config = dict(
    hidden_act='swiglu',
    routed_scale=1.0,
    tie_word_embeddings=False,
)
Below are experts of layer 3 (counted from 0) of a mixture-of-experts language model. Rows are named router (the router's row for the expert) and show model dimensions 128-191. Each number is 128 + 24 x the weight over its row's rms, rounded and kept within 0 to 255. Numbers have three digits each.
After each expert's rows: "mostly gets" lists some tokens that are sent to it at least half of the time. This comes from a sample of Wikipedia text that the model never trained on.

# expert 27
router:119105116163167124178131084098110133076177126152115157144105120137131142143126123118113115159089109132078116137115106118155110075118113158137135114128124108091116125132136134086188074128088144
mostly gets: " Be", " Me", " You", " Ne", " Man", " We"

# expert 38
router:113099141144188129155150106137120175149148114160114137134106138110127148102112121111109157141117134140128117109116135091150124131137135147103130127122173112120086121159152187131127098109101114
mostly gets: "==\n", "==", ".\n\n", " ==\n", "See", "===\n"

# expert 34
router:087136169138161131119138135115105169153186128129131117126095143128125152102116119129093106139106147110144124092117131107133124124141120149130124093152160130091111148160148156122157126114116122
mostly gets: "\n", ")\n", " |\n", ".\n", " |\n\n", "==="

# expert 7
router:082120135142161112137136124113118149124165127153117146167120135125159136089124140114122103157102168151128130095095116127118121117147117164120143085135171098078101139168133170114123151115113140
mostly gets: ".\n", ".\n\n", "\"\n", "  ", " |\n\n", " ===\n"

# expert 24
router:093083134153125086124145117137139134111157099164091103120129159145134125092084137129144127140102117104085098106109141107186125089179114122129164129127151118074115157156159136128129116115152146
mostly gets: " would", " may", " could", " them", " can", " children"

# expert 60
router:096111165106172110135144136083160151093153102132135163143162118116152153111118126147154142130101138118149095065099128113150135093130115177133112141147138103138121178126149134104163136122123135
mostly gets: " had", " has", " wrote", " won", " went", " was"

# expert 23
router:126100133142122134141175082093185122124149109119103123128151135134137150126132139184154143128082154106085098098138138117133101120167073123103121101154155124145119118129114169115138090093148158
mostly gets: " School", " River", " University", " Street", " Road", " Park"

# expert 5
router:122082112135112120140146120117118125125163112167121111150126145099161143068145162142108146129118121136101128111104143056153136135124121129084147086121212094131119119130147143114134131115149144
mostly gets: " int", " ev", " mod", " invol", " tra", " requ"

# expert 44
router:132140178143148109129124112114183175157141095164106121159082155111133185111138137157122112121093114130152134113094095107182093093146094154087118096111133114121112130139159142094175094101122133
mostly gets: " U", " US", ".S", " X", " USA", " TV"

# expert 47
router:148144183144121112127141091077150115109139118148113157155133127115149132125149125106151123114122137130167132113108105140148115105134084116106168126145178105123149136138118157106185121115100151
mostly gets: " =\n\n", " director", " member", " writer", " politician", " born"

# expert 36
router:092094129155113113149149122124162173152139108160097142161146146122146155121114136151140140135082169126076113107099169124121114131154092134100144129152127104123118136139124141135153106110128192
mostly gets: " York", "ford", "ville", " London", "berg", "ington"

# expert 58
router:104115111159127132159146094129136151124128105172136164137127115112119136121153172124067104140112106108083105115108162103153128110145107122112151084114134078135142139141117151114151114116115129
mostly gets: " wind", " water", " wood", "umin", " stone", " bre"

# expert 3
router:128122127141107129129134108116128095112134125126139135132133144094156140132100110102116119132095169104138135082119104116141116116145123178131140058143162115138126152109144169102146132127148153
mostly gets: ":", "):", " :", " &", "',", "="

# expert 4
router:087101189174112128134121082106119146086153124171100131141152120112167148133101130100091135128124181148129114088089128095155115138150073148135151087138145117095099166136144151099168151127124160
mostly gets: ")", "),", " who", "',", "\",", "\""

# expert 12
router:099105146142181110116170115116161172129155098146117167153115124135108147119097146096149130144129139104091093132080171115147102060137118141108127089165159111078109124151165152096108121101077157
mostly gets: "ass", "ys", "ens", "ons", "uc", "ris"

# expert 29
router:128098127148167122146132091129162144158125122133109154162095124098111148137135174145084100148127140083090096124112074088180087090144132138127157097145138122124073129189141129075149116075094128
mostly gets: "r", " La", " del", " el", "c", " der"

# expert 61
router:089106176141150129151113115128149160088149101159109133148120158138132140112123133157150127143088120109124081105136156100145125149177105116113154135162110108114105159154140134120111157133129159
mostly gets: "°N", " century", ",\"", " months", "\",", "–present"

# expert 52
router:107123162138131079152160111122146144104151120165141164124112152142145144124114137123113113138092115127091102080068174100128116092140112157103147124124120064105102140128106157119159134114084182
mostly gets: "ana", "ko", "ola", "ino", "ini", "idae"

# expert 30
router:116136158117173110125130132128161156186124112136114118171103146093138174090121156143138110134106135116146098118088085118156068074158113152082117105111115111087085132150153121117155065109087127
mostly gets: "ib", " Mac", " SC", " CH", "AT", " CA"

# expert 35
router:120125130143157080125125127075095163138163124143105133134093145069134150124125161119073155134097116117118101120134162108145119142170097121097147084174128102121133148133147154114151128133115112
mostly gets: "′", "°", "°N", " km", "″N", " ft"

# expert 56
router:119071139152132112166164139136145136140107125125117116145102141102175153123107146142146091122121136114100122124118137115113091124155103123104124123146123089068085154163137141122115091091068154
mostly gets: " J", " K", " M", " Kh", "j", " Sa"

# expert 2
router:116126116162132085122162105093142133154115111133113136168103116104135148130125130138070116121123192121115119114133092085134129107125087114110159118167131116118140159118119147128135093106143165
mostly gets: " The", " their", " its", "The", " the", "'s"

# expert 37
router:123138147171126097171154112107130142117156115157107148154135113081137133100101136169110138145125150119130106124119145090125113116139095170130156158120139121112117154139160140109124114134137149
mostly gets: " more", " such", " known", " some", " most", " well"

# expert 10
router:100117162142133081116152118121193113088149124184095135158100156112160154104085153132129127153103151090134114111135121141122075123144082128117156102145134131083089138150192118134155115102100137
mostly gets: " Le", " De", " Mar", " Mc", " de", " El"

# expert 14
router:149103143156115131170165100112192142106134098165081170139133149093129149122128141127164136206105134092087144121122082121141111122139102127101135100128138117121103150151152156093151100097098138
mostly gets: " D", " G", " H", " O", " Bl", " Ch"

# expert 54
router:111140177150138116148143078069154124125156121176142155143121151131142146102098135120129122132108183076154130090118139143144117137144111151134128095112147123117121137136178128075167129114133177
mostly gets: " \"", " '", " —;", "(", " (", " ["

# expert 62
router:104105128162115065143144081094133149133174102121136165145156101110141147095116133093148144169115128121082119118131154119156118136134107146120120146136125107105103171135133131109157143107126171
mostly gets: " was", " is", " he", " were", " it", " their"

# expert 21
router:128098145148142119170139082081161156109132102135111174158139120101177157100113150163159131126108145151111140094136095123116124106109117102117147100133140101104159142172150137095140116114115142
mostly gets: " B", " W", " b", " t", " w", " f"

# expert 53
router:102047144134130121124140114105170127108151113147122124160095149146124149127139131165131106146102131115140121096126104098149113125131134113112135110149145102096136138124141148096126115116112139
mostly gets: "9", "0", "2"

# expert 46
router:079120155132144095165162092134125159108142105133105136130118113135117146111094148134142108159099151121088133117071158116163117121154106124107156122126172109112143139152122174124177118117145166
mostly gets: "ations", "ics", "ments", "ology", " members", "ities"

# expert 19
router:105107186148128111161113092126146134092148127157116124140125136107131143099119140116125098118106184099149115100135155116156100119162089164127145145151124101119144159148153131091121150126125172
mostly gets: "',", "\",", ",", " and", ");", "),"

# expert 20
router:082122125145135090161179096116123146140128114150106111126138139131127151110087151148130133129082138110108115112117168128180123131160079107094163128131121107094141145144129179123115118132135158
mostly gets: " film", " life", " game", " law", " school", " season"

# expert 55
router:128135105140150114165157099057186156130161113146110148153096133118125155137099148141139110138111169097145117122120129136116105089126102154088143120155124107121125111141130163118175066098156170
mostly gets: " Social", " George", " Silver", " Golden", " Royal", " General"

# expert 18
router:077134154148138106133157109106137141079138090148108147145126172100150135137075149170142156156086145118134117114106154129152131130158135121119155143156125101110105153144166117107118128135143197
mostly gets: " when", " where", " after", " before", " while", " until"

# expert 43
router:127123125135122102125136135136144161089145113147113157120088133123132143086115123141137113163106162154105106105121123086121110108180125117113137150162137114120115144146134114075130113110145152
mostly gets: " million", " six", " eight", " nine", " seven", " five"

# expert 25
router:103134161136109118129156066102143117107124108155103133173135146134148125067121152143141131122070149125123107104149120119161083134152103119085143151157136116087127133153123115100139082103120141
mostly gets: " dis", " de", " pre", " pro", " British", " Indian"

# expert 33
router:110103118180139103181134124110135135082174128124105134134123095110135123132108158126116165148098155112122108118131140105134130124127128151139125149138171116089100160147161119074137126118134174
mostly gets: " have", " been", " they", " who", " but", " has"

# expert 40
router:086117179156122075137140111119157141123137110139103144120159151151148160103114133168171132114073146112124117079099123122189106119176087130092122150135142121092138165134131135130174091116126165
mostly gets: " University", " States", " World", " British", " City", " England"

# expert 32
router:104056117148206130129129149129157149139120136126125144149158162134114126128126138141145097134122182121072096112088127131125093084134097120129142075145135086119083152172150131119121104121090195
mostly gets: "z", "gh", "iy", "ș", " Rod", " Wat"

# expert 13
router:129114147131173061115142116114131172150148135132094126130090176111168181092081122163119114131104147111141129083097092082128107118142137150123119100151144117129134162136154144097148100132100146
mostly gets: " —;", " Votes", " JPL", " %", " ·", " MPC"

# expert 51
router:134097149143150124154127109132156122147146126144150150164111121096178148073101172133123148173121123143115113108143084132171133105127126126128158094142164110139125139176160138093124128113069107
mostly gets: " b", " t", " p", " f", " g", " s"

# expert 28
router:101129167152164071139124121140165134105171106144123146133139129122117160098093168188147115137134124152101123087075090124173130115157105118135124140160136089120145140142179143103126103132125136
mostly gets: " won", " win", " returned", " head", " hold", " lost"

# expert 63
router:128136135127127095119143126114096129132165129133162125130144102124133186120083116125100131116115128145122144099107140103123130111128091138114166109152178124126142145141141141110136087121109098
mostly gets: " part", " Total", " national", "″N", "°N", " Team"

# expert 50
router:125109135159105061136158125101119123133144136154103132148114147099136142084111129135078135146074163073134122109133155106136132151131131110090143138162132127123126147138143132086119123106154157
mostly gets: " or", " through", " north", " near", " including", " along"

# expert 26
router:102113154159183132149128094112125140090169125144090159153120154102124138121104156163095163138108137124126128123127104113138120087136120136151115132145156131044092146169161105078138133125142143
mostly gets: " some", " more", " However", " most", " what", " because"

# expert 41
router:082116156153154109140153123113132141114144093171141129142124142097146138109070136145129158171120132119067113092081116137170121134130108121123164153122155128078133117140162111117135134136158147
mostly gets: " made", " used", " known", " won", " released", " held"

# expert 15
router:139130148141121122151157103108181152100116110200078138164116118114136147108131139134128138139117137139148130123114136077146139123172097118113148105147105102125141157137121162103100118116155156
mostly gets: " century", "teen", " six", " eight", " fifth", " fourth"

# expert 22
router:117110149137130093122145112063191148152146099158097162146148195112176157092078162140146118130096129084139107076098117095145112117135111154131104112138154103122130156148169157129136119134126159
mostly gets: " —;", " at", " ·", " attended", "At", " |"

# expert 48
router:122081103130139102151121129092108136098160099126102126148104143128142124079118139136094111175115132108113092097124146104139125089152080105118148096178125128136135184193150148091157102136107118
mostly gets: " −", " —;", " .", " +"

# expert 31
router:108129145139115110124168127084146115119146101148110172132157192088162138147124137155115164135067137100123089105093127108138122125128120106115149107152164126129131128147176147132105127114141172
mostly gets: " on", " in", " for", " into", " between", " over"

# expert 49
router:098107142147104085112140101103123139119133130148122147155158130138164157094133138102135123132101144107143083084127124106125098094103125144105127074135136071111088187115133165123145134124149136
mostly gets: " the", "):", " -", " •", " –", " |"

# expert 59
router:106138162147126053123172106087139131131130107164126161155144118087148158116099130119116125144120164102128114129125108118142120124136092133117156142160130103131125164112121149112169125114153200
mostly gets: " the", " a", " their", " his", " an", " this"

# expert 11
router:093117159115137129110132109073115162131129121134101131145150150097198124132137137103101119126095128089135113088141101124114116106108115145133130107150155114119127155153107148139124120142100157
mostly gets: "|", " •", " Coordinates", " Born", ";\n\n", " Genus"

# expert 0
router:124138123137128134125150080101165134129162094165126159143069133108140151126127172118072139157136122099101122104089145098159110108133150169139134121139164123115111118142133139121134110099069163
mostly gets: " en", " ad", " te", " ac", " Ant", " inter"

# expert 17
router:122094136143128113154138131111118156114163097158112135146135147133156165089129133112136124159099121121135101101137165089142083134131112124120183131153142107110103167118119147120117136118096156
mostly gets: "°N", "°W", " century", "°E", "–present", "″N"

# expert 8
router:129109159137138123128157108133125161159161118121119135139091126146151157139125118159147102111096127126128132081107086097129127095118124171132101142172176125118113127149156166116155094124090122
mostly gets: "See", " Votes", " Candidate", "Personal", "Career", "(s"

# expert 16
router:143081101108136080145133119117147129157129089145152153125133122145150123150075149132172165154124152141117111121128099097113108100134099135135175096160132097126116132173159150113149080129144128
mostly gets: " Best", "ount", " final", "-st", "anc", " Middle"

# expert 42
router:126071141137137128159139109114161136156134079154126124162122130082141127117128170107146172154127118103076123111121089120144118104141139125083124107159159123113120124139147152075138131098090114
mostly gets: " P", " R", " p", " l", " D", " d"

# expert 1
router:123113168118133119141166096110143136171164122159136127148124157120129158128143155161086115124093115084129124116144073075168126110132105177085116096139152121095136144165121154113168088132086124
mostly gets: " Mar", " Te", " Co", " Mon", " Bar", " Mer"

# expert 57
router:091120166141155114134130088130156150093132100165098155132104166088114165155116131118083145122129187136148129105130114115125120103152142147098109084155132123100082137177161139089155130110125138
mostly gets: ".\n\n", "\".", "===\n", " ==\n", " ===\n", ".\""

# expert 45
router:078101120149143119149148130130172154105169111148102157160137159121161140137106140130161130137110162149081103114088180117122111108174110153140144112155137114118077157127135141127139114126097194
mostly gets: " John", " David", " James", " William", "ford", " Paul"